Weights of a small mixture-of-experts language model, trained from scratch on English Wikipedia.
Experts: 64 experts in each of 13 layers, 6 picks a token, 32 empty slots to pick.
Training: a variant of SOAP for the experts, 696M tokens.
Below are experts of layer 9 (counted from 0) of a mixture-of-experts language model. Rows are named router (the router's row for the expert), up (a neuron's input weights, with its number) and show model dimensions 400-479. Each number is 128 + 24 x the weight over its row's rms, rounded and kept within 0 to 255. Numbers have three digits each.
Before each expert's rows: "gets" lists some tokens that make up at least twice as much of what it gets as of all text. This comes from a sample of Wikipedia text that the model never trained on. Tokens count by the router's weight.

# expert 48
gets: " |", ",", " was", "  ", " as", "%"
router:079110136126105173146155130143126108079128124114136147143104135121104165115115145127121088120113136088150130152120152116122112116104162101095149112107128121117152121132094115077122131129142081138143111104113088118155156099123171108110133139
up0:129111146136164171126086130129134106070127113127148143142135127107097152170134112138132116074094118107126163134076127156119133095139125146167133107142215142151147090176105106082141166143140131115146100106113100142129134087143115113114142127
up1:118124115084123096158123132109097167079160112171117147110135130151081087123079126085087124134091193123132111112130137157106097102164074116153141115162137144123155094118150167105120107085124149136103147137155122117138103116154090099122104100
up2:126139149126140140104140116116131116107131143125116147095125140160139135141082173107138134159109137150139147109139152157131092127115109132143098117086142124087123128141172121104144090092125103114158134092122127134131127161164171105137109106
up3:126091143144111090133120131118147137115078137171104116097098136164075093100135137122129138129123096133147129151116124211133098176103165088122136150141103161106126146105119164110107110118148125122122142157110141112134095155131136124132139133
up4:107089133153125138166108138121126104076175123141178137152121115115119164113161092116154159164118139121125161168166127135119144080121144157165138154099139083159128098112095136123148115053148099173098111159133139138122129130167132117159110142
up5:140151123141132147154105168080128130088133126137135138101140150094113147130112141157155125160066101142167136124128094147133115105121153168121093119135109107120128101100111104173069120071146107130134119124109115121128154118119123140121132114
up6:114100130107082136134173144183152131154128102141148156087091108129097161134102099099135106163158126144163177143115128130152159103139104111115138146129104134126141127129145142115147097124083116170163138138154114114123132090114084148118100105
up7:136096172150060143161119131079077149106152151159094108145166160145109176162145118110083130104120161181119129118110096088093174101112123163113150119135157126170138154155114096128144132131096133130140141095114143145123126140141105118136131105
up8:137081120149149110097135137120152079126122090144133149117117187111113133133144128161112116112088091128123127147135131142100135095067140127146140091150138097107123120146126152109112090131176095144145107140135118132097149134145137129120135093
up9:112128179126101111144119145088134099170102130151123126169090121101137121116104108131129124099115104117139111132153117134104108152077134165130161153100128185160107147143092109159130132099119094152131130111196125140124075110080096082121100127
up10:119134115182112121126110097136126158124161114153157088065123137122110125120110118136129109153103130134142126159115091109116137091117135114152103110125146126155124135119137151128135114111098145101137135128093105142062130124103153120111111100
up11:130141144100155134165107123160132087095116119148101129115107140126142108116107098143142113170095114170118093087118134172090147155147146133115160147172135123142127128129131114116104138087121100135114160087119127095130101126122104072137150134
up12:103102168085139116134126141133125093116102120087116179145090126121146131152164184142116094098094130129162115170162120110155110140115094159145162166142141106127168158144118148107143136096144118148139137116165120096155147104148137109193142119
up13:129123151129129123120097142122181114075133101148097101133142164125136121100099107115137139152136174162170170149131122130164105096131093135081151138107124100168145170152108130164139128130114162144179087108135153138115081121160125128129134120
up14:130187129138163093134124107124153119111114106149122086140137148141136142070153117156153110152122088144185127126128095127102113100106095113113132137119121120108133138115152128134095110112147111127161129130128125043157088118121149113133118113
up15:134099117120159102128150081136139122138152161121123138099113109112147152117153132115155093146115104117048112125131084126074187123131132123132106115110106121116096114171122139087128095108152118114142112129130150084114115150090134190123141121
up16:130097145098152119094131120075142141137116136165109115115106165109101134127133113104095093120111126173115139128156095141144124121122120160126119130143136171150160158143178132109156145114115127151111112139120111102131120129130168131104145128
up17:078105131142128146138109159130171127101144075156113131118155090182119135128141123120118107139113156119134110110118100142167125099127104111145136099153128127136121112092130112132131113080122111128142148168145101075122097090146121123146134125
up18:171148118160132130142137149102108106115128096137132129085121131129087081161130138145115150151139140155128153114143140110159117168129147170125115183131106092126143123101154171102145103153115122097121116117124110137121110125112162119162139140
up19:104192127167133108130142104140086125114125153110109155123138166127156119117110153116151110135147155145107171109127135117192094178142113129121147136173147168146152108161139093140159118111099140119116121138151154195133127123129131142114134138
up20:110090124065134096107104111157130163118117089142128124145124120123084162123129132116129112113136130140143106118111130151090084085110142086145121096133126077092111130143093161085121153143151118163133086172149112133086128146152153125143115125
up21:125094140113120117127120104112138133132097101183112129117110178131096159094142109153083081121106154156136140153124119127099148136130173115145143124121147120082135120137149168097119138095094122121147174086157114118100153119146095095176096118
up22:115134135130144184163119131072128122118112113166122098141082145109110156139138115108144128049106160152149160131139112138140175083153164174118093104098139071140145163137145103124130115091132133152086137110153121112137132096102148114085111121
up23:145078130160140136149086122129177137096106121124154148098127109137143159112128093159115101134114111149130140180157116135099140104130161129164114125096120084158128098136130177107131139142136110124133123107095124102069135110168120123165143126
up24:123118081159114128121128147151073100122082122143090120127106148096119132167147119121141104136088119130145159143118123189153144126116124109124127112117157098199129109158108113143117126088126117126139121175144118110119158132119126168125100164
up25:098129131155137139129106184124124180112121090052130159095145160118148103138112109134168110145120140123105120136130110158143119131110150105120169175164169101112138094118082133134129155123082154118139162147099144121079117121133153136174162151
up26:150094087151110176116092136127129178131115127132099084133126108138158175133153148102105124094116096110132131172152162141131082101130133122100089134093119077138100140110172140114125162129125110112132147126103106113109105098164184097137152098
up27:156154145111101084091123127094153160131156108149157117102116130147128113089141127117127105145081153165152147138138117121148114135101092120090131124106133095142155129126166167125075124111149133161148161138112103117122103141128115122123096146
up28:077077131166137117121148158119132139112154115161143134154148097142139159110109150156129146134124111148107142168117139147103122139097185142136129089124134121163123134138126153138132121134086120144125140154121138094124136142162098090149149089
up29:151121117112091129144110108145131121124132145121157170123122097158084157134121181100107104110127132129132119148154121130144133125100134140124118125141117116100102085199159128100098117115156169099119120171138115146102145152121095148162110096
up30:137114161094148110097125133054164129089157125092110086115133146115139145112129081121166130131080140133171147127152125165056129118147165121165137139128139139119156125127095134151137139105095139126116148115134132135104127121158141079134115164
up31:126085144142125126089079107111171116121134080131141147112108103148121132134171098138133187111122103155152130161186102145128139128114137127117174138123103101116141064112133144110116121125150083144136111069087153131132159079120101120148122114
up32:101092123125149113101117108157172132141152175127139120141100155093118117138142104147170115113127093145087181167122115126125119142128127141094132115103133148144122138153134149125156159121128062130189116185085089137136112119104180107136111145
up33:119108129124118138160090127125121110147137129144131158104125123122115140213120119128102111120087131160172130133114111150155135118135154107133115139135162116124119149132097141101090130057177093118123118128133138108106130106177135124136142137
up34:109123112108109157122145115083166165098126146173143144090135141173113169151144142123124086119099104167141142143135130179133148083128145100111122110088144135140133135171097126139134115092156101097124083116134124105098126112159126114133153148
up35:164135127106127134106115145141117113068104105142103128139101076143096135129083165079108122160150151167172131113102136131152139159129150140130101163159164133113126145159153112158156108124148108143126118130121144148126127112170123122137145105
up36:118097105120105151145117104118180109121120152106128223110124142168098130105141094113129140134155099116129125143114097143104105089102101158141159129106094117141141140122144110129131119097136142140152122122092150102142110122193116158143107138
up37:172090124152196112139119087123135149106137133143126134142106128120068135124129184125159123147086092153144136120124103120157122132084162146127149104133171089168140144170128127071128085100126090123131141142132122141120116111095165128130170149
up38:075096123131134116111162151090154115117109123135176124153092112122131141148162155137141090121130152106161105144154176135134130126111141134114136130079127132132138128135092151143138190153121147132069113120189134141096095103117138103146109122
up39:110091134099150124153101120171138118120132111189134175149159122103093165119184109136064112141102125114151115124128107129146082102102124141157083150101107142188123150163118121129160117125130199135121122111145117118153144135104092115142172114
up40:124092098135116119146131185118134133107113095170122127114108119124142139130169104124129154133103130138092077154122081122104113119099141120140162104128097106159126123130136089134088105102129143131120104122108131100087141116115118086099127064
up41:135132141099087102150131109110143160124126120157188127157142107176127153131101153101184141115113145115117124130130129152146137114113135121137154108102151122139145122136133142109054118119147143137121156125140129118102096170166131134149121138
up42:139160158111166114155088127139200118142115141110106160114122104172112126116135126115105115130082097125127134143123110143163111107097123117146112110075104092161094144098142108105104136136100135125139152138145121127142172133127137112135160151
up43:099133121120108166091111127145183152088129081154112115186152142112143183149107142108107102159090119141150152135122123124149110101099140139114143086142100138144135128143124138080128160123133127098098121147129093080148135141151135094148136151
up44:124120129165127136147110149128131100080074124148098133116142118136122163147150133143149146097139114134126161147133101171183093125114053130123174093112131099134107110145145098098134143064095138106162126119135133105109114138134120054120167093
up45:145107149142101136167141138151168112078174109159137142146070125154168142084113162140126147115110165110136137149113133176123137130140107135134074117152115108132157099135128109156131129150074168114070116126148126123154116105152094090115136115
up46:118092158118141160129152102096132105091078123158121131124120134147087168158117123129145128105136141107125124132151110164133126095100168140131097112168152138138114157169079130129159170095152082129142093120096122102111124100157119160139155114
up47:112112140113166120175163090150141170157126163109167132146136143114099143124119112125103093096088151144126101124121123158098126100164111104134146118114121100110150110130152127097142105151124147125144129132135155139153131117125110123129113133
up48:133104159142124136159132129068147136140125128184127105140129133139115158154168161108130121093156163156151140136102090106113094083114146097093087121132125099132191151169131108157115116048126199127113115159082137111127090136091143135119099127
up49:136073108107170113105139160125173104117149120105160133126115138144081131126100128119128082151122123145161135109188107191147097094098160130102089157131105122147133098157112127135125133118119114119134132126090133157131132127097119120090106172
up50:138183143111089135138101101125118157116136132147158107097083135127137122163153134126116125141159140176135120118137141124145118112109094110137156113111112113163109087175084128135187137136150087098088088144148107116130118120100101110131119114
up51:171109168142119117150144144152117151129155159148104118097138172162123085107156075078107127164116110134152117116111121134123148101157125130114094086168166129103127122156121145130119078141154100138103101133142156134133142116072146137135126134
up52:098101089120136128179101097143119121119134114159142167107112099150133154156183108116150132160104158160125135169105127099151118079115122130160151135147110119125118130106117119127117121121111081191096112154093118084140111138133144155109149136
up53:118045118103116143151156124147129124072111082159180182143095144128088128112131148130100124116091097172145163154095152157143099116143139149127161099131137105143137087167106137136145162093137095089137102138111128109137132071136160119181097117
up54:150116133130113110143130150103103135127131116125132125151095138128109150100152101144102132135100135153143151173127130151145179140149125152129152156141151115099147083131111099127096135125134153129107105148115127088110161106134151124124134134
up55:127085142103126134162109100126148132122130152189114112139139091144081162096158108140125158126115114141148116147146114137071094092106132131143119121090107129151101122139114118121105102129134124115138130088104138114114136137144101082123125087
up56:104147136119116102158108127146153123168169135183169111106118128154094151092134105113099115079116113101172115136130147136140108095139123091126143078119096156121092153137171154078150128123145140081143131096150139083117159166153148105119149112
up57:138074150141141117100121130080175146127133100146141148120140128089097165113130085105125139098074106131122160193107120161119108091112126137114115070144172152140121144132100101143155123097132151158157079105115108108132111128118127122095157128
up58:092142113135127130145066126135155167146120095107149146126114155150106149138110165143119136121094119107141142107153123130117116100076128140147127130113156115153131130157154112150121118133103129145124135157142116116115166083145120069112088126
up59:148157094107151093178091142201174135109135136181163162133114141067142154123102096134145104112089140140129142086183094135099157135161148123150106069144195082145120129105096144113153122107095118119150147124133108120132113099118087150103165164
up60:155117131145176146124135102166151167087094173127123206135083157171161152142069102131105115120136118161114152144131128127146114123105120137138161089185148100122145105119115134109126152118100158121152162137116152137122125085097112127160129070
up61:090112120104117110121125123130168139098098127150170136166092147153146182107176096200149110137121133160154150162095155142165078118151137100144140172067135140135124147135159140119131101137098131148134146137114069115117134113126166153143112174
up62:106125120098162152152135118118153085072096120156121125147115111147132128135108127114143114103121143125113132124147145120127067106155082117094141114137121118100112124127134112100143119129091112152109089110150126084154149197132166107106165115
up63:112110120119118156121082128123139123090089111152126167146096084114139178135113158122132113114089158112113151130120090155104139085124102145132130154104130079145110097154133121125130139071127134134135133129131090068121122103129123110141151144

# expert 34
gets: " to", " he", " He", " not", "ly", " was"
router:126115063155153142083142151118144117152188107112132120110158105092089141123181139123104145109113147114143100136118100178122141048088123125129103100143179125105077129141103126094176107102167094136113129090085115102099119158124089135127102148
up0:138159138129092113142123139202113173100141127130117154144127096106112141113148159104106146127104120138150101124152159098141159134170144134146117124195129164138119110138103096124147140127137117079142091149132131114164144098117114113080148146
up1:122084152144129096132120102105132094078133107120141124130156138116116085140071130099125119141100116149142096151156148144126127144133082140157126130124117100108132141168104106109156114151145100147200111126108117119151108140175133125109143098
up2:102120150131147121137115107156182116130141102114150161127122085136130183092135157126104118151097129165147086158123101117170068141104127120122111104124076137122101139106130095121142143141108112141114138137135136135127140145142088130101112137
up3:106132135147125096101117153100139159200133159061161167136116129138128133092159141061141116113089124138133122126119122153110121143107111132115107083111150163137123121117116140126056110111138111132122140150108151091127119162097094094148157154
up4:101096093123121134093124138139142126122137096145144145156133092137150136141129132143108140138094123108129080138116154115166120150150140123115114163152175126125117170147158151120130103160174082137098126145111102103162111120121142182137108132
up5:150102141110170148108142129135115148158135105136133127148152075166113131160158120146091133156117145101116136102141066152090135111139146165140099099121134148099127129093127122160169118140148129154099125159140101181111195152134071132151118130
up6:092074060180118139115095100112158132148146124171113127158127110119103118106144145096073115144150161141134121096088101154133163104109158129124102147115181138095135111141142176107117100159130112118086160144146083142103195096110126151151109133
up7:149148100101111137196133171114137130081157169151136131099126097158121165105131121105115128112094132109128120119145130178146111112145123138111157119105136118094127113153149149134129125143146103139103134151163128109132156118142087097122178155
up8:120115100133131150140079128128094168120134114103122146082095120179106096128115089167132070111137119140128136119165088122159091120118125132130137110105140104107110129151167147109089141118143130150114147116138109113119131134121105145106159134
up9:137117127141103103136064102119117161109115138140089114111168093113177141098127145116150147116113128136139111132130117128134146090106101103169093102166132121166084120125113154143150131118146127125100118167098072141127128127139134118142133173
up10:130133066110157066102119127147084123147161151114113129116141109138131138083146151150093145154097167133165096124117163143139108066139102191153135105109153127103137146168161119101136116106138131148144134115066147094129123091141115114182129171
up11:180141160137144140109154094121137117133187135155138128127127096138110142147142125117089154127160092130174107137076101153116097119085108153120147121111165112095149111133190106114121107107143167138089194128129108115128144098106120135111169160
up12:132136146153146142144135163119153149115091140117139076146155109144131154134156112110109108138130115075098165119124140112125115145063110131122129122132158127158160135136114132117146113154120125126096136133144148089099112133123112133139142094
up13:125127165107115121104174127090136127127136173152110127152122128124104117116192147146169153125122134094112118152149133165109134121194125100119149118106096113120149166121140144117135142132131139188169133193169103101151142107124088128102136179
up14:121106152148125132183147122179129133105127144123103109149137148148108134166138137130093131156110146128099121095124117135118121134074103158142116121148113092099100099123148159131098168123127144136090147134156089107084107120171126123163136125
up15:131158077136095130145107184114134129124158099122146145088118150127135088111165143155127092186132108129125098150111126127115096048129173121126178149163146177151120169097136144112163159089096132149117165162144150123122128131126149133130140124
up16:135130101135177122111169113117089116120156141093111106110166134111120130105182147109138123118103125113147091117135109188079130136187102163136127086168145132121088121159157120146145138148124115144141135119139111148114151122153093161166155153
up17:162150114110146121145137110157082113111173138156094153096135099118164141104122152113171132177115139141129082151176116137150124106118156135112114142110107120155090200104122130096149132115089100163119105142156121100144106127162139099138122125
up18:113145144155090158139156119095101113143136114079156114111089140131147093133114132135153166077113124141127145101118091148150187109116110135128138146142156089096098120119138158110131145105106113135133177148106129130134144152145101146180179118
up19:106077091086127121121102126132109148120099113145108117100133154167089094143142096135111092108097116123142144166150163152152131114105103131144155107134118115143149141137148146149136124150179097161182123112140162127116159116133136141150107159
up20:135131148112141121100131112126135108185126164127092162096101106129102148102149119179120105127163146101127118147091127164148125135098136116119115111141141086123099084179084111112141086115132107146100222127114150110102141107125156154154100131
up21:168160119159085118134122100104159128140135115146137091134101129146109124151162120167096117161114150126128156114126097135147169102125130129147128132121141164102149110125139139139117150130113157128136105168128118092124165130101135096105106127
up22:120165130174125120122198153111147131145153103102113141130171108136116086139151117118107122105134121107137109092131095165113155117124073118136123108092133144104105144110115102115103144101192142122095153121152130152113136133106068197136102128
up23:091122114119145116105123151114133153094144089140115123135159098086137179161092115112128104109106137129129151125125110150151109120093147124132156125146132191136098089132122136123125148105164151130140169098125131137141113115123099124150123165
up24:117124129161170161125125133081143157154149119137080149163099150156105145140154141162136108095085156125132142152132155131111140088090163122125119125151115144147131125106128120121110118109102149122127102082134069140139153159140152105110128138
up25:086127096133107128104131168117144169132136130125115119112158141133071146131158107098130116133115155139144124142099126125108146106100096141100114137120173141098112097094121120083192124068157138130161149103076113098121136130128084123138115137
up26:101144094095122148149118110156093142103114155118131099136154131077146139095158112150129166157181119130133128099130138104151085125129127152141147153139135134094092146095162106148158121144114100141167140133117086112154115145105141153140148127
up27:158120144142080137111118126156173129140133139148090130135147129085104126153132098129143077161125138122107084110131103142111122108108121134100115111174151113120091138113120130107151062150118143158124107130156134141079116150142142113166101149
up28:159113140113114147141114102085122117102101110126129090122129123064114169156123078165109142129158149154136159119154172126136170139169109122154153139121114144147134136111101102151120122156116095086136126127124144156145115140143099099094072133
up29:126135130106116128098153126138132167126124083135127101117152131112111185104156117177127130174126098176125105115125135133146135113099135144159119126128136157121133112112163168122146100077100098172138115166124161121110159139101141128183090154
up30:102095124137174103139152154120110139171101144114144138088147185097173141122134147086129130163121155114136096154075074158135204117106123146149104187115104137142090152119093163137124121135095136095129153103102127099154124129117117128112154152
up31:173101082141163097169166121125129113147138127112116141115136097130110129104138122188121169154096127155092113148156164106145123109111139130158108129119125128145106127121132151144125129121125119124114108148122118118093142136120142109135132134
up32:120127122103135092121168127131139111116128116129113127090121124148146115144111151133078125111128149163135132130128159101134155116100109138114131133133103187126140164150165128147156094131093143118106149136105147126117174141135085142105077140
up33:122137131145104156146139177113111143103129105139130183123151110113136112133132103129141132138129159109152091095085107145140124088106150125135121072108130118106089145144108138105168088083117152140170124149130124070087133102116125145136138101
up34:077087128137124154152095149137108138122154140115059149175172133113085129105158128135142089141161141097128126158115150156139128124177124139156139132108159133184114123156129108080118167108128118109145132125129120123095147157138082152128106092
up35:132077143126136118114138117135156142116136117120141110127124090146152145098155152086154136172102096134114136102107144152127109109149106184154117127131162151111145166146125140148113085168140111113132127134114079136099168123108151099178163128
up36:140152085120118129139152137094122124158139100123140161129121118165146139084123127128060171117129131127123117156167100123142130109071092102109157120177174114129110128105128150147146119092118135173126152133086119171146122077147105179140143151
up37:150087107139164122131115116144092120127173116120098129119125104127137149087173121124123109143153111142179113079138124113134116134138103124134151124122104094146094129104148134144121106122140155128125109081128133162113113162134127146162165129
up38:134105130138174132165111144110116105148118099084158150120140101124156112087168106161115096148161120144095166169124165161144087128172145164162108096114157138143113107091165149129118144116154132121107132105157080132117118157112128140140140151
up39:145139118142127139092130139114109092175168109130123091137167109130137103176157148188145146108134159132135138133152063146109112126105115135062126095148132099136107135153124111108132136131130109140120154156149149126104112111143148142154137128
up40:135095131112132118136135077114145141137077131123118137102108146139105157122127107136102158102107166088161116139129116126104131165139146157116112073154164124130142166128128157142168117105111125150158131136145107111136118173136089118122130129
up41:130133110115124120152156143150147141169143124088130095135119119112114109093130127090112126145129129105139133092141129125149110149109141158098105160160130102133131152152130108125129154099107107139128165153179132109138157163104093147124152136
up42:136129137090084119121161123143104119115128126120158162113133145109091150124130167162129120110112173110111103080181127135092074101140095117129120109164167141104072129131146144107147131097143108141106123090128102157121112134091124173156169151
up43:104090138149115095165121126134131102140146099158123156091103115116093094111102132074132112131121164166132099126098119162134156069141136114127177102140119132105104114116124129134159093128133077160134121105104175138122104087164087158170095124
up44:139116100150115163078129113093124168077157086131153110163140136165150130153128185112143101092071102136144101107160119131129118094093159140100155126126099099165125089129156087144139104115093101118115112095175153148119155136151094133169145155
up45:113091124154101129104190107117132102141140088152103137139144132143080138131087164116148151126075143106149138113124065152149124106131103153173116096143121132153111094120131144084153111144159071171131135152114124138103136153131141162140160145
up46:120128080147132132141107134084131132149138141137109130118161119135109147096138111134160094112133131109119108165129117144124119087104144132113102105110141129164087167111179161112149121146115126163119145142091115134119155131113120122137185146
up47:144154112133095117173099128122164112127110141112120153111140101120175115106123135152115122149124078132154125129123155062117145138112129140114146139137117134130130148147118156131064153090106148125085137121121118125159122115103165092125109096
up48:143111126103125131145139125179133173113126120137119101123110162119121124134157090112165136147096114144120110111190112147100135105141101111132112203091131187125121137093145107088120104135126116138075121142160126106116106118119146135148105169
up49:154124132139126129121154131125151178110105106112109141153145119151129164115130128104125148117129164111204112142094113151151051118157108100143142098119147111134108154105127143129139143097118120107103114100134191119121146114129141123193128142
up50:123129104141118130127153109149151105099150100151136156086133149098096145117138148095127066131084129111127133141086064124114127103150146129116105103153152091151071162140126120134126158141113146110180144111147083121088156142158115130119116160
up51:122159090158188125131156110181133111139125147096126124155168114163111145134125110169131109138128120155128115168122118140053100106083119129186108074124144121099110106122140181126121114150134095130101138117088137124113145186131109143083144132
up52:136103141156147099126152123136139148132132118130120176118104092152123147127139152142148112150121129146129106080147105091125141114084159116111173175081114124130159111157166139171107108104106136130141081171122115084104162101109157111155161166
up53:119105120136121111098109138099090138124129125119164083124125137112145154160133134173112129156106118110096048175169083123070122138080127153136105127092157151103117129103150128138127111110154150140140131137127119149112130129130084120150073137
up54:095169093136141081087142156140148118130144096082103096150175116128132123139169107076124109133157110137129131113148114152136130172080126087108115128127132133132067147140157107119141170148186071106133151113099136121136126142138111132129123156
up55:173191114120167128132142107137131117109108157094125121143157136084175140118104113146145145172071137145140163132103144122143132126124129196161122136118161109142092144097170120117176102152150108119143080091132160143117161176124087135120143109
up56:155131113115119100130148133122105101101151116167140119071149115111145105104063197116132101113101073062174109163166122169134135118133073108098111122134103103119091109115152135123106090133130123146127137118106165093148120113131109085159144136
up57:130158089135130144128158117145112135118127094113081209161135110104152119134138103114128077143140070123072131110172127110110136142124113142177096107111127151112115135127126140126109091115096140143126128087106117151128147142144098110155151135
up58:125109140101130096111145158132150153130109119147105114078088104108144127166132120140111137125119153113160151118146125141102119148118133086101094159118124142115160159134166120100103123073146098120175134117094110116143128080133096170138101173
up59:104124111098110111184115144152094114128122148115139180086106117134110106149116134097100134120152144082115124116126141130180130134165129136163107133094092169124138136125103067135177134143155134077136143074123115152141120139105127147180124150
up60:109178139135167148119144150127184120107132123160099133121154111126115151127111162110104097150121153113117141135110076105130119133087123148181079147121117118140090134118132128136120119100134101132108095134115091104083131130166142091135112142
up61:129147085097113130122124117161112135100138122137191121137093148100141159146168153147104137139099137113101098162180139096124166131154121142130154124087176136129066121109172129145104135136146122110148149118103092098131146151061109078115122124
up62:092113107110166160113125115073081111111125117130142133116123172140120149142139126117133170157151114152139127126116103155117152097135097144127114129139139140086071101159140120120109144113160105171118198122083129152113130117159121141160079124
up63:133124104120110137087171126154126094162146105144132093175151126144130137140135133131124141116094177120132097133124087113136141130140113106099095150093186070086123080139151112119151120135150123126152157102133129115125108090129117168100102107